Weights of a small mixture-of-experts language model, trained from scratch on English Wikipedia: a sigmoid router, 9649 steps.
Below are experts of layer 7 (counted from 0) of a mixture-of-experts language model. Rows are named router (the router's row for the expert), gate (a neuron's input weights, with its number), up (a neuron's input weights, with its number), down (a neuron's output weights, with its number) and show model dimensions 128-191. Each number is 50 + 15 x the weight over its row's rms, rounded and kept within 0 to 99.
Before each expert's rows: a language model's description of what the expert responds to; "gets" lists some tokens that make up at least twice as much of what it gets as of all text. This comes from a sample of Wikipedia text that the model never trained on. Tokens count by the router's weight.

# expert 1
Description: Digits and months. Digits inside years, measurements, scores and table figures, plus month names and capital letters opening codes or abbreviations, such as N in NCBI.
gets: "1", "2", "0", "9", "3", "4"
router:48 51 59 41 75 40 71 60 46 37 25 43 46 41 53 61 50 36 34 46 69 40 34 32 49 72 53 39 53 22 46 44 46 43 68 40 53 55 25 47 31 34 92 37 02 36 12 58 40 38 73 28 51 63 38 36 68 37 36 44 51 38 39 46
gate0:38 60 67 65 71 47 69 68 53 72 23 54 51 38 57 48 65 37 55 36 60 26 42 12 55 49 59 50 57 28 53 39 29 37 61 21 36 45 33 22 44 59 64 43 47 63 31 67 48 30 52 50 42 49 60 54 37 57 64 58 60 46 56 57
up0:15 51 45 36 52 20 53 57 53 60 36 59 50 57 77 47 85 52 49 45 55 44 40 18 60 51 60 49 27 11 66 59 61 39 52 49 68 44 71 31 32 65 72 59 20 63 57 56 58 44 41 47 42 72 53 16 53 41 64 37 67 30 51 55
down0:57 46 83 57 12 60 48 50 56 50 24 57 41 51 51 30 67 65 66 30 33 48 41 63 67 61 62 67 52 76 51 53 46 72 42 48 37 55 28 47 39 69 43 39 52 46 48 49 57 48 18 54 47 58 55 72 66 59 50 77 16 66 48 62
gate1:41 48 82 58 75 68 83 48 73 40 73 70 28 52 46 57 44 45 41 66 51 37 49 53 65 55 38 56 34 47 45 44 56 56 49 74 42 80 52 64 33 74 59 64 50 25 43 83 53 51 28 15 63 27 41 54 91 54 88 48 40 64 44 36
up1:51 56 56 62 44 31 61 75 46 23 68 53 31 35 34 72 46 49 24 64 35 69 33 64 36 54 31 58 47 20 79 77 40 38 36 55 41 57 12 53 54 53 64 55 51 38 55 63 55 48 61 20 55 35 30 44 64 40 63 55 57 73 52 33
down1:52 45 66 49 68 17 31 53 52 69 50 48 45 51 21 46 50 78 37 39 55 45 61 36 69 34 37 44 23 59 31 46 19 59 41 60 61 77 78 29 30 30 73 26 74 33 58 56 78 52 40 58 46 30 76 69 46 50 64 36 44 80 30 32
gate2:85 57 68 57 49 41 53 30 54 37 60 18 45 50 63 64 37 58 70 43 60 69 72 37 40 66 44 26 26 57 34 56 44 73 62 56 45 86 64 50 68 29 69 52 62 50 26 54 49 57 51 47 54 23 58 38 74 57 21 48 43 46 47 41
up2:30 37 35 61 50 71 37 43 41 69 09 69 44 57 59 45 47 52 42 43 52 44 29 86 36 56 48 70 44 26 51 61 24 50 44 22 64 66 29 33 55 61 36 61 36 51 26 70 13 36 51 64 02 56 47 56 49 54 71 62 68 54 57 42
down2:33 59 57 35 39 53 83 38 17 52 53 47 63 57 58 39 78 41 44 35 26 24 23 62 35 47 46 67 50 71 73 34 51 35 87 41 35 42 75 47 61 61 20 76 46 70 37 78 47 41 34 48 49 55 35 37 59 32 63 47 46 45 56 29
gate3:49 46 37 26 48 58 64 53 58 51 60 46 54 49 84 46 32 40 50 45 35 34 44 81 53 39 76 79 38 51 43 59 57 26 64 45 54 24 21 31 37 51 73 56 34 53 33 47 74 22 56 45 46 39 78 40 50 44 15 28 42 52 59 40
up3:89 51 55 75 83 48 61 72 53 53 54 56 48 64 36 58 49 50 66 46 48 54 67 65 38 42 78 56 55 62 40 82 38 21 60 48 52 67 46 47 41 54 60 73 55 46 36 84 54 21 63 39 38 54 87 34 50 64 61 45 76 51 28 49
down3:68 44 30 28 02 24 43 31 70 57 41 27 56 64 34 61 53 46 42 59 33 44 22 77 39 63 47 33 22 65 55 39 50 60 60 57 41 49 67 71 20 49 46 28 77 46 74 64 64 59 61 55 43 44 39 41 32 41 43 54 80 32 55 50
gate4:45 59 43 30 63 39 60 49 67 64 38 60 41 35 44 41 28 72 61 52 56 55 40 39 51 18 40 59 39 30 71 40 38 41 59 24 58 29 63 60 60 50 63 45 53 31 56 68 38 36 59 71 57 48 39 63 65 50 52 64 31 40 45 52
up4:30 52 60 70 10 43 30 59 35 65 60 54 54 76 51 43 67 49 47 64 63 57 46 16 53 61 80 33 47 41 42 48 32 29 56 59 49 61 59 23 51 45 64 48 32 52 66 48 76 35 71 36 49 35 47 25 71 68 64 24 70 55 79 47
down4:32 48 52 45 47 66 58 55 30 56 67 50 42 49 44 46 44 47 49 39 66 48 44 29 51 80 40 41 50 69 46 60 52 50 31 55 54 43 47 57 84 34 34 55 59 59 33 75 38 78 45 43 48 35 47 53 50 46 58 48 38 64 34 48
gate5:52 39 51 43 31 66 41 55 70 54 58 44 22 34 64 57 24 43 64 64 42 56 63 38 69 60 51 77 54 47 33 26 13 38 50 30 53 49 71 44 57 42 64 42 38 53 30 73 67 35 67 48 42 46 43 62 85 32 26 59 39 67 39 46
up5:70 32 53 46 52 64 50 63 57 58 47 27 48 93 43 30 64 41 73 49 64 54 49 59 23 85 53 58 51 66 72 38 56 59 76 28 25 49 17 63 53 61 75 68 52 42 34 44 36 53 45 23 53 64 58 44 76 14 21 61 41 68 32 45
down5:39 24 62 46 36 65 39 64 76 56 67 58 63 77 47 41 66 74 40 64 46 72 66 38 31 31 62 73 53 56 46 73 58 41 42 35 39 37 09 43 57 18 60 25 43 25 19 74 61 62 72 44 43 73 64 50 24 45 48 60 51 31 40 36
gate6:44 66 80 41 60 76 53 68 52 63 60 34 49 74 59 48 67 53 76 48 59 53 55 31 50 75 62 36 26 38 46 55 49 58 22 64 57 38 46 29 46 60 67 34 52 64 29 54 28 51 52 48 51 50 78 53 54 43 52 77 52 59 52 55
up6:51 57 56 32 42 59 64 65 44 70 46 28 68 22 52 47 23 58 43 49 63 68 53 38 36 96 61 58 73 48 57 64 59 28 32 48 51 47 37 28 35 84 61 36 45 45 66 67 48 42 44 35 37 48 46 63 50 53 10 60 43 30 42 40
down6:53 53 60 62 36 47 47 55 64 24 45 66 57 56 42 48 50 64 66 73 14 49 57 50 44 60 47 59 42 62 26 51 39 36 24 61 35 53 51 56 33 45 62 40 57 59 25 36 87 53 75 33 55 56 82 78 64 40 46 47 13 74 46 61
gate7:37 34 72 44 48 45 29 59 47 68 44 52 57 32 32 35 82 62 47 51 58 70 56 49 52 74 64 45 22 59 52 31 50 42 59 64 49 43 13 37 43 40 81 35 58 48 22 42 57 70 62 43 59 51 87 52 60 60 69 54 62 49 72 52
up7:63 44 55 49 57 69 49 24 59 42 64 63 49 44 55 48 74 47 60 45 19 60 44 54 42 54 13 50 49 45 57 60 66 50 32 14 30 22 38 53 36 51 55 78 63 46 45 61 78 52 71 71 28 43 45 53 51 69 64 87 52 37 26 47
down7:44 31 40 47 71 37 49 38 56 51 41 44 33 45 62 71 42 33 40 31 62 48 27 54 53 54 28 38 57 21 31 26 73 66 62 66 59 52 37 63 61 47 63 49 49 38 50 63 41 35 55 65 68 42 63 12 66 27 41 46 24 50 60 67
gate8:55 51 43 54 75 52 37 68 43 58 22 53 60 45 69 33 60 38 46 75 68 63 32 35 59 45 41 67 35 51 49 55 59 37 39 60 37 47 51 31 37 35 65 66 42 47 36 52 61 21 44 68 39 46 69 31 70 64 83 48 98 45 66 66
up8:62 36 27 30 74 63 37 74 35 51 72 34 68 66 81 24 27 67 52 22 59 43 46 49 44 45 38 54 32 59 46 39 42 59 25 44 53 77 31 33 56 49 63 52 66 67 29 70 50 36 62 58 49 26 65 38 54 26 77 62 39 66 34 55
down8:60 40 52 53 38 22 47 46 57 45 56 56 57 47 73 46 58 41 34 28 58 72 61 23 70 45 61 78 40 65 64 56 36 30 57 62 51 51 62 47 54 74 43 60 41 58 69 48 66 27 72 67 54 51 55 52 30 54 75 81 59 39 57 53
gate9:70 48 55 42 53 57 65 38 42 29 29 43 78 50 65 27 61 47 51 23 43 39 12 43 49 66 53 69 48 51 58 49 49 25 45 20 63 71 30 60 41 43 59 24 38 59 26 39 56 53 55 53 48 38 54 60 40 42 27 59 51 37 65 84
up9:42 35 45 46 46 75 45 80 68 69 55 49 32 25 56 59 55 48 46 51 24 59 70 45 61 58 41 34 28 46 39 31 40 40 70 41 40 52 43 83 47 71 45 34 48 45 80 53 62 63 47 42 46 47 56 44 69 69 64 30 66 46 71 61
down9:63 40 70 53 49 52 79 58 58 50 77 53 49 57 55 12 27 55 71 58 45 57 72 63 51 63 57 36 29 42 65 29 47 45 27 28 30 51 68 30 56 24 44 39 56 65 53 33 44 64 50 32 65 52 46 75 55 44 72 38 34 40 48 44
gate10:37 57 38 56 42 59 53 51 53 75 00 71 42 38 45 57 41 37 51 38 65 54 49 58 41 54 52 65 59 46 50 41 53 39 47 63 49 00 66 30 61 43 74 43 31 53 41 41 47 46 47 33 48 40 39 45 62 57 39 54 58 15 28 46
up10:42 51 39 65 65 38 49 39 64 32 65 29 39 27 37 49 56 76 59 50 51 70 53 61 50 34 67 64 44 62 54 47 49 83 79 59 33 33 43 72 77 67 80 67 80 35 33 80 70 42 46 48 38 46 26 62 51 48 23 52 52 68 43 28
down10:86 49 56 44 44 34 81 54 40 41 37 43 31 42 24 48 66 56 40 63 46 52 92 49 57 72 55 78 58 35 37 58 38 66 36 45 29 06 44 70 71 36 37 29 45 34 25 54 55 72 56 24 45 54 60 46 82 37 49 30 47 59 61 51

# expert 3
Description: Function words and separators. Table pipes, commas, semicolons, articles and prepositions linking phrases, such as the, of, with, by, and some adjectives like Italian, British.
gets: " |", ",", " the", " of", " and", " in"
router:19 46 43 35 65 72 48 53 44 60 50 50 06 62 37 38 59 66 61 56 41 51 53 55 43 36 56 51 62 58 53 30 55 70 49 51 85 41 84 49 37 45 17 33 53 46 94 30 60 58 52 28 45 36 49 42 40 55 39 27 39 68 61 46
gate0:45 65 38 20 20 48 54 68 51 26 73 35 29 63 49 53 53 53 53 28 33 50 42 71 45 49 73 52 54 39 46 58 30 74 52 40 46 20 50 50 57 58 48 50 51 66 33 58 29 59 51 76 22 34 43 30 37 62 35 28 56 48 81 48
up0:33 42 13 31 41 43 47 41 47 63 60 43 19 46 59 67 50 37 47 48 46 70 28 42 80 36 29 54 43 44 29 65 48 29 68 52 61 51 69 58 67 24 66 12 64 25 70 60 53 18 40 44 48 58 48 50 42 43 38 43 73 50 57 54
down0:37 43 67 42 64 37 39 56 19 31 68 76 28 74 60 32 65 77 58 48 29 60 86 73 56 39 13 28 35 47 44 60 52 65 59 46 47 51 43 46 39 66 82 47 37 56 31 42 56 58 65 54 53 63 55 60 66 70 23 31 58 61 52 45
gate1:42 49 66 41 55 75 58 41 31 37 33 34 46 62 76 49 56 40 46 63 43 59 35 60 40 39 55 54 83 57 45 58 57 49 31 48 50 47 35 56 25 48 60 66 46 79 71 39 28 36 66 39 51 55 55 51 11 72 43 26 26 40 70 06
up1:17 62 57 46 39 37 52 59 48 63 67 62 76 13 30 68 47 50 58 60 55 49 67 45 42 38 56 66 57 31 45 64 39 52 54 16 40 40 85 25 69 21 37 43 60 40 56 62 68 65 67 30 43 35 59 66 62 39 65 55 46 46 37 56
down1:59 30 55 75 52 56 47 58 32 39 04 52 64 70 41 60 46 49 53 58 64 40 49 61 49 44 39 82 72 42 53 81 59 47 45 45 53 32 43 55 63 47 55 24 38 44 44 69 33 81 45 45 55 58 57 58 49 61 55 59 48 60 55 59
gate2:66 50 49 39 46 59 57 76 73 47 41 70 44 45 79 29 41 33 54 66 63 39 39 46 42 71 81 56 66 29 66 68 45 66 51 50 33 64 35 19 58 53 52 24 44 48 44 65 64 52 30 29 07 79 78 52 41 42 71 64 43 26 63 48
up2:50 60 51 22 40 50 61 43 51 29 32 18 42 39 61 66 62 57 66 46 58 41 59 35 51 27 29 47 54 29 58 39 57 52 46 39 37 63 41 61 59 48 40 37 37 46 34 66 62 64 60 25 52 49 85 55 29 44 26 51 40 62 39 87
down2:26 56 39 33 90 36 52 28 77 74 32 64 56 64 80 32 32 46 60 33 43 45 29 37 41 56 65 39 71 50 27 45 50 50 42 51 53 68 71 34 40 63 51 63 45 46 47 35 76 50 43 52 34 71 58 59 45 35 57 49 68 53 31 48
gate3:52 58 61 54 56 43 43 99 63 60 61 43 49 47 54 21 49 55 54 30 66 52 54 31 55 45 22 37 29 56 29 55 58 61 48 45 29 48 64 63 47 73 69 41 43 24 47 49 48 37 25 79 60 46 63 63 46 33 59 23 33 59 59 38
up3:49 48 43 69 32 62 46 73 46 49 32 49 52 33 55 64 31 49 44 39 54 40 39 59 44 35 40 39 48 57 81 70 24 49 44 23 45 38 82 64 32 59 55 36 78 53 64 47 36 25 66 70 24 42 46 56 62 67 22 74 32 57 84 29
down3:48 60 52 60 59 69 54 71 61 47 48 65 33 69 52 34 80 55 27 37 52 46 62 41 64 58 06 33 57 42 37 80 49 42 53 56 25 45 58 72 69 69 67 69 72 69 72 39 62 44 49 47 81 33 51 78 69 41 66 24 61 62 63 48
gate4:51 51 37 84 37 60 56 40 36 30 60 46 43 50 64 63 53 46 62 40 52 45 45 68 22 61 54 43 55 46 66 27 54 63 50 37 12 53 24 58 21 55 40 21 35 75 67 22 49 37 65 36 50 19 52 38 46 64 78 48 59 72 67 20
up4:82 44 47 62 49 26 26 82 63 58 74 44 34 53 60 62 44 57 47 52 56 36 56 48 56 36 50 38 56 67 70 37 76 47 61 54 64 39 70 31 65 57 54 40 28 65 50 37 53 52 77 31 47 30 32 50 33 47 28 43 37 68 66 45
down4:29 57 73 75 70 51 25 54 29 65 58 43 43 43 36 31 35 58 48 53 54 41 53 41 33 62 28 65 55 42 31 75 33 75 59 63 62 51 52 24 45 39 80 57 55 60 57 58 37 53 54 26 65 46 62 20 53 71 63 38 46 49 60 67
gate5:28 52 52 49 49 62 47 61 41 41 37 26 27 36 45 30 66 56 74 58 49 61 54 30 67 60 78 29 36 34 60 55 63 71 45 50 36 55 56 65 23 47 65 34 39 30 56 36 14 70 54 47 30 40 46 58 57 74 28 36 52 67 64 64
up5:17 75 61 41 25 48 40 61 57 43 55 56 29 49 52 59 41 65 24 49 24 58 68 67 22 66 45 39 62 31 32 74 46 38 81 30 39 65 72 62 67 68 77 44 39 60 57 38 49 29 58 72 48 42 49 62 67 66 56 66 63 73 54 36
down5:50 25 72 48 38 53 38 55 35 51 69 65 66 60 44 45 61 58 56 59 47 65 44 68 59 34 19 70 62 39 78 47 45 38 22 42 39 35 56 25 40 26 67 32 75 53 38 55 31 38 54 49 56 45 45 74 45 64 44 44 60 51 77 43
gate6:57 62 54 62 55 43 61 75 61 37 38 42 51 44 74 16 25 52 39 69 21 63 37 45 28 43 51 39 41 52 37 54 51 54 55 49 36 34 61 69 33 65 27 43 54 56 65 28 63 54 55 53 40 52 31 52 48 31 32 41 73 54 66 58
up6:45 52 37 54 62 64 42 75 45 33 62 44 59 32 46 34 20 54 50 45 66 43 38 27 45 52 59 29 56 55 60 54 77 45 64 14 73 33 47 51 42 58 43 36 46 37 49 46 53 54 52 56 54 43 51 55 27 06 43 34 51 48 52 41
down6:66 40 60 39 17 34 51 37 60 60 47 40 75 56 44 47 56 39 64 52 46 49 37 57 63 49 75 37 83 50 58 80 45 37 57 49 44 55 43 61 58 29 65 43 32 33 57 48 47 55 45 42 63 34 48 25 33 47 39 58 44 40 58 50
gate7:75 40 33 47 37 64 46 42 50 65 53 53 41 51 49 72 47 48 50 41 33 41 65 41 54 64 68 66 64 74 37 46 39 49 52 44 65 43 41 51 38 42 77 49 42 66 43 40 42 39 29 04 39 45 55 62 49 56 52 61 78 55 57 34
up7:42 72 58 51 32 69 54 38 61 65 49 67 51 61 28 39 45 59 20 39 69 62 47 43 48 32 14 43 46 40 82 33 58 56 57 56 80 61 39 41 67 55 51 65 70 39 59 56 44 46 53 66 40 26 26 57 54 41 42 51 59 28 60 55
down7:49 31 47 63 46 38 54 39 69 57 34 51 43 38 51 34 48 46 57 45 46 72 29 31 64 66 34 37 22 15 46 65 24 42 63 53 67 62 41 64 41 41 53 66 56 60 64 54 48 64 66 59 33 31 35 58 56 85 38 59 20 51 43 50
gate8:17 61 67 19 27 62 51 81 45 48 46 40 61 41 62 30 43 69 33 28 47 58 52 39 30 45 51 39 39 39 55 62 61 57 43 54 45 38 62 48 41 73 09 55 28 48 36 56 86 93 43 39 49 50 51 38 38 67 54 58 38 59 46 46
up8:43 66 50 37 40 52 19 60 42 52 36 58 44 49 52 73 50 77 54 55 41 56 45 66 30 42 62 06 29 34 60 35 26 64 63 32 38 52 55 53 67 47 36 27 52 69 35 36 69 57 57 45 54 74 49 62 58 45 76 64 46 28 45 46
down8:34 35 62 61 59 59 38 55 67 22 53 49 37 59 60 33 31 60 57 53 50 51 43 52 44 80 41 21 67 39 20 46 64 32 64 44 67 68 43 36 67 36 61 34 46 44 49 63 35 47 60 46 37 64 58 56 72 54 59 57 57 28 59 12
gate9:55 57 49 37 63 63 52 68 36 42 45 51 61 35 52 43 39 33 57 45 52 64 73 54 33 28 49 30 70 59 48 89 59 56 60 35 60 78 75 52 50 58 44 55 41 76 68 53 41 44 54 44 32 81 47 35 46 40 54 32 45 61 62 32
up9:71 47 54 66 57 49 58 42 38 40 43 57 30 51 40 61 28 62 47 40 60 40 54 26 51 61 31 51 47 63 50 35 66 51 53 39 49 25 52 61 70 48 44 46 44 54 54 58 43 42 88 35 39 50 48 42 45 59 66 37 79 63 55 64
down9:58 56 55 71 58 39 50 44 45 51 37 55 40 42 79 31 46 49 39 43 73 38 92 47 45 45 71 43 43 42 32 51 39 32 56 19 29 32 65 23 38 48 56 32 44 67 45 69 47 52 42 69 53 56 57 38 48 44 72 50 58 37 38 47
gate10:41 71 39 73 48 48 45 95 43 52 70 39 61 46 63 33 52 46 37 47 38 22 73 56 53 07 56 60 58 29 55 69 59 42 50 47 52 80 35 69 40 36 56 43 28 37 74 43 47 52 12 16 69 60 43 50 27 69 67 36 40 50 76 39
up10:32 55 62 53 67 89 45 68 58 63 73 63 61 52 69 24 80 39 32 42 42 50 75 19 27 36 17 64 52 63 48 81 72 18 55 37 27 60 52 55 27 62 56 45 63 46 48 39 47 34 35 42 71 47 24 32 76 49 56 37 53 73 39 41
down10:87 59 57 60 62 26 63 25 34 53 65 47 29 72 60 36 47 20 62 74 38 68 60 59 62 49 37 44 64 38 38 51 62 67 44 54 24 59 47 45 55 67 41 57 55 73 58 33 58 43 60 47 54 23 70 53 96 63 59 40 44 51 56 54

# expert 2
Description: Word starts after spaces. Bare spaces before numbers, opening quotes and brackets, first pieces of names or words such as pl-atforms, and pronouns or verbs like he, was, who.
gets: " ", " (", " was", " is", " \"", " L"
router:70 46 51 63 33 52 38 29 53 66 47 64 63 55 42 37 57 49 58 45 41 64 50 70 36 31 41 56 52 73 52 54 55 38 38 67 28 49 67 54 71 88 33 78 88 67 88 59 69 58 41 52 60 43 47 61 31 51 57 87 60 51 62 49
gate0:55 51 53 60 54 43 48 33 67 24 53 64 52 50 74 59 37 57 43 55 58 70 56 65 37 73 77 37 56 35 43 64 65 74 26 33 29 60 34 64 78 38 21 41 66 57 63 51 50 62 46 16 63 75 30 78 24 70 50 41 53 71 61 32
up0:64 57 65 58 63 55 46 59 41 71 67 45 37 47 70 51 52 70 70 53 39 63 35 37 29 51 57 53 54 31 53 74 34 36 46 66 47 66 59 73 75 27 65 48 64 32 51 61 41 42 47 36 53 56 30 40 50 68 55 33 52 59 84 16
down0:46 58 41 57 47 51 34 69 20 71 50 33 56 48 51 33 41 57 78 54 58 58 31 67 49 51 42 28 53 69 76 46 31 50 55 30 67 56 50 22 41 63 67 54 44 24 61 58 37 74 95 67 64 50 61 41 59 42 56 54 41 44 42 55
gate1:73 32 47 60 48 67 57 54 41 46 46 60 46 67 32 45 43 43 45 46 08 36 32 44 56 33 53 64 48 44 50 80 57 70 64 54 45 28 54 40 77 48 52 21 38 43 38 51 50 46 33 54 58 22 35 52 50 28 78 73 57 38 70 62
up1:53 65 50 52 62 52 64 58 64 76 46 49 42 70 40 30 36 23 34 44 62 56 32 53 59 47 10 23 45 43 47 19 61 83 50 29 55 68 63 45 76 57 43 71 63 50 47 67 21 41 70 43 66 39 20 38 55 88 53 59 49 60 20 41
down1:11 19 40 34 58 56 50 60 68 72 64 54 49 53 57 33 67 68 57 48 31 61 72 95 44 47 37 36 72 39 78 52 36 48 44 45 81 58 48 53 53 46 83 49 59 34 54 60 40 57 52 48 50 40 57 57 36 39 77 85 46 61 34 65
gate2:43 25 29 14 45 63 56 37 39 54 69 63 35 30 36 49 25 36 61 75 66 61 41 67 38 36 30 66 38 42 69 36 36 58 41 78 23 32 50 61 73 57 56 54 64 61 59 49 41 47 42 26 25 67 43 61 44 63 59 58 49 71 38 28
up2:40 50 24 45 40 39 72 47 45 81 54 69 46 49 60 49 61 59 54 32 15 59 57 53 59 51 61 70 39 64 85 53 30 39 50 49 45 56 62 37 47 19 51 50 40 78 31 47 29 60 64 75 37 56 55 61 64 36 38 46 66 58 72 41
down2:44 73 51 69 38 38 38 66 42 47 29 78 92 52 31 70 56 36 34 31 78 67 39 37 70 48 50 35 40 54 45 72 57 38 60 64 45 31 52 12 63 54 48 28 48 48 59 29 55 24 33 47 56 61 49 15 59 60 49 21 47 38 34 66
gate3:73 57 53 23 58 36 59 39 44 68 44 28 56 67 53 53 45 24 71 42 48 67 45 56 32 46 56 25 70 50 35 35 41 49 45 39 39 58 37 19 72 76 78 50 49 52 44 52 57 56 72 53 58 49 41 40 33 47 43 62 53 52 31 79
up3:49 62 40 44 37 68 29 82 34 34 57 34 41 61 50 34 42 51 55 80 47 51 61 45 62 75 62 48 52 66 74 51 80 46 49 40 44 25 56 62 58 62 52 43 61 52 63 34 59 54 47 46 51 79 55 77 37 35 53 64 44 75 42 47
down3:34 55 20 39 42 49 57 58 35 47 54 39 45 41 51 76 36 65 38 69 76 73 34 83 54 36 49 62 44 37 53 52 35 73 61 42 68 77 49 63 86 59 49 40 35 62 45 71 66 59 45 41 50 61 57 48 77 43 60 46 64 49 54 40
gate4:31 77 36 82 44 15 55 63 48 81 60 69 58 25 75 28 56 79 26 82 56 68 55 45 41 39 45 56 39 47 70 54 71 42 47 47 27 24 66 65 48 28 72 56 13 55 31 45 51 37 60 37 43 43 58 60 47 72 38 62 53 53 78 57
up4:47 28 50 26 56 65 63 38 78 09 31 46 26 83 44 63 30 37 19 63 43 38 49 55 52 45 56 50 39 49 51 71 50 59 39 56 71 46 59 33 52 35 41 35 63 55 53 50 73 63 47 57 59 36 07 37 54 56 31 27 44 33 27 55
down4:63 61 44 55 34 47 60 53 53 45 45 67 56 48 44 66 74 28 56 44 42 36 50 40 54 55 42 35 63 37 49 79 48 45 50 27 51 47 64 35 68 45 33 16 64 66 54 41 64 39 50 54 60 54 43 61 44 52 18 52 37 62 43 69
gate5:40 32 44 62 36 56 36 49 79 34 50 68 62 45 53 65 75 33 48 14 39 63 62 64 47 22 45 33 11 45 67 46 27 34 61 70 21 43 60 40 65 61 37 54 55 67 91 67 68 36 57 55 40 48 57 72 36 63 70 60 82 67 43 57
up5:36 61 54 26 34 47 75 34 32 52 42 34 61 30 20 51 45 45 27 63 43 61 47 46 62 67 67 56 49 79 56 36 37 56 55 73 48 44 59 37 34 49 47 54 80 46 77 68 81 36 50 74 33 51 29 71 52 57 45 57 54 52 37 52
down5:89 61 60 87 52 63 51 65 50 64 61 52 43 64 32 56 50 59 33 59 52 47 77 64 56 67 42 31 37 38 70 74 50 67 67 64 72 62 45 66 55 59 37 38 38 43 50 60 30 52 41 52 62 43 35 51 35 44 57 43 53 68 17 54
gate6:29 29 31 62 40 51 76 33 53 43 75 71 68 73 51 75 77 60 41 36 27 65 44 56 51 64 49 64 48 58 71 36 67 23 57 38 34 61 39 52 90 75 38 44 57 58 35 41 71 44 55 49 21 35 64 59 57 55 49 54 50 49 46 76
up6:48 59 71 56 54 53 41 46 45 59 55 47 73 41 57 47 42 63 49 38 76 45 42 50 33 80 68 32 48 58 36 53 37 53 42 30 45 12 51 61 45 37 20 32 69 38 37 66 72 64 63 46 45 35 62 35 38 77 32 59 44 59 13 54
down6:57 20 74 14 59 49 30 45 83 57 57 39 30 38 46 70 67 31 47 47 53 25 37 41 29 39 47 66 40 54 37 57 62 66 64 64 45 32 47 42 27 42 60 58 39 66 54 40 31 65 49 26 32 71 62 51 25 48 38 42 71 52 23 62
gate7:18 39 46 55 54 33 17 52 55 48 29 52 50 74 57 45 67 62 40 57 27 21 41 52 28 51 53 16 43 29 55 64 33 23 49 40 31 37 57 58 59 60 37 51 53 78 40 32 36 32 36 71 63 49 59 63 39 45 60 71 76 76 66 37
up7:51 67 40 92 91 58 45 55 26 25 66 47 60 68 36 42 54 35 64 51 63 84 40 34 51 56 52 68 44 64 38 55 47 67 48 50 11 68 71 47 53 83 53 46 91 46 59 54 44 46 82 41 44 52 35 36 35 24 53 49 36 36 37 39
down7:57 66 68 30 56 37 74 41 29 75 57 60 29 71 38 55 37 40 47 46 57 62 49 41 56 44 42 77 51 41 48 64 42 80 53 69 57 56 59 62 59 65 26 64 62 68 33 71 68 27 17 44 37 44 62 75 53 30 28 54 55 50 28 50
gate8:58 48 39 67 70 38 59 53 66 99 64 55 60 48 45 44 61 19 37 32 60 79 64 71 45 51 55 59 52 68 47 53 59 76 59 38 48 47 50 29 33 50 45 70 53 53 45 73 57 45 52 55 49 69 37 41 29 48 77 64 56 71 50 28
up8:42 47 58 04 69 79 28 51 55 45 34 23 50 58 65 47 38 59 30 72 52 29 43 38 79 43 38 61 66 35 64 59 48 62 59 61 38 66 57 63 57 68 31 43 63 42 66 38 44 58 69 17 46 59 56 39 54 33 33 48 74 46 45 50
down8:40 41 42 67 32 24 50 64 58 67 40 53 56 56 46 52 40 63 21 41 34 64 43 07 65 47 59 32 49 87 62 56 31 40 38 51 57 30 56 42 36 23 66 68 16 47 61 56 55 46 36 34 47 57 57 74 29 49 70 34 42 32 78 15
gate9:76 28 52 51 25 42 63 46 23 77 71 72 37 34 39 34 55 40 65 32 44 58 64 72 42 83 51 69 24 55 43 35 48 58 50 43 33 53 58 22 44 78 34 57 53 47 67 47 68 71 35 71 79 46 45 50 32 79 72 57 64 57 48 57
up9:59 51 53 55 53 64 69 42 70 73 48 74 56 41 41 75 49 37 33 51 39 37 27 44 56 30 63 35 72 42 51 19 37 66 37 13 51 57 25 39 77 53 71 54 61 66 52 50 48 41 47 53 42 72 64 38 27 36 70 39 39 50 38 49
down9:57 37 14 57 72 73 45 46 55 27 56 48 65 60 57 31 37 49 48 49 62 60 60 22 50 60 73 35 51 44 54 66 03 60 90 63 80 71 57 44 64 42 29 40 73 48 39 32 58 60 65 37 55 42 44 49 43 44 66 71 40 66 77 55
gate10:53 46 48 49 43 67 32 55 49 70 48 46 71 29 63 28 47 57 72 44 70 72 65 72 76 17 55 33 32 52 43 47 73 32 67 54 37 38 54 39 41 65 58 50 59 44 36 45 61 50 36 50 28 27 54 73 31 63 75 39 52 46 75 52
up10:34 40 41 54 42 48 61 42 47 59 49 63 49 54 49 62 40 64 49 63 08 45 57 36 69 73 58 70 77 71 40 55 22 37 73 51 58 48 79 60 64 45 65 49 57 55 60 62 54 33 43 53 48 32 66 61 52 25 51 59 66 48 62 47
down10:57 56 60 53 51 34 38 67 60 56 50 44 48 66 44 39 52 41 66 21 65 54 32 68 33 46 36 83 66 38 58 46 47 50 61 36 37 72 30 37 65 58 72 18 66 57 52 42 34 51 29 39 41 24 49 51 27 58 37 58 27 53 29 53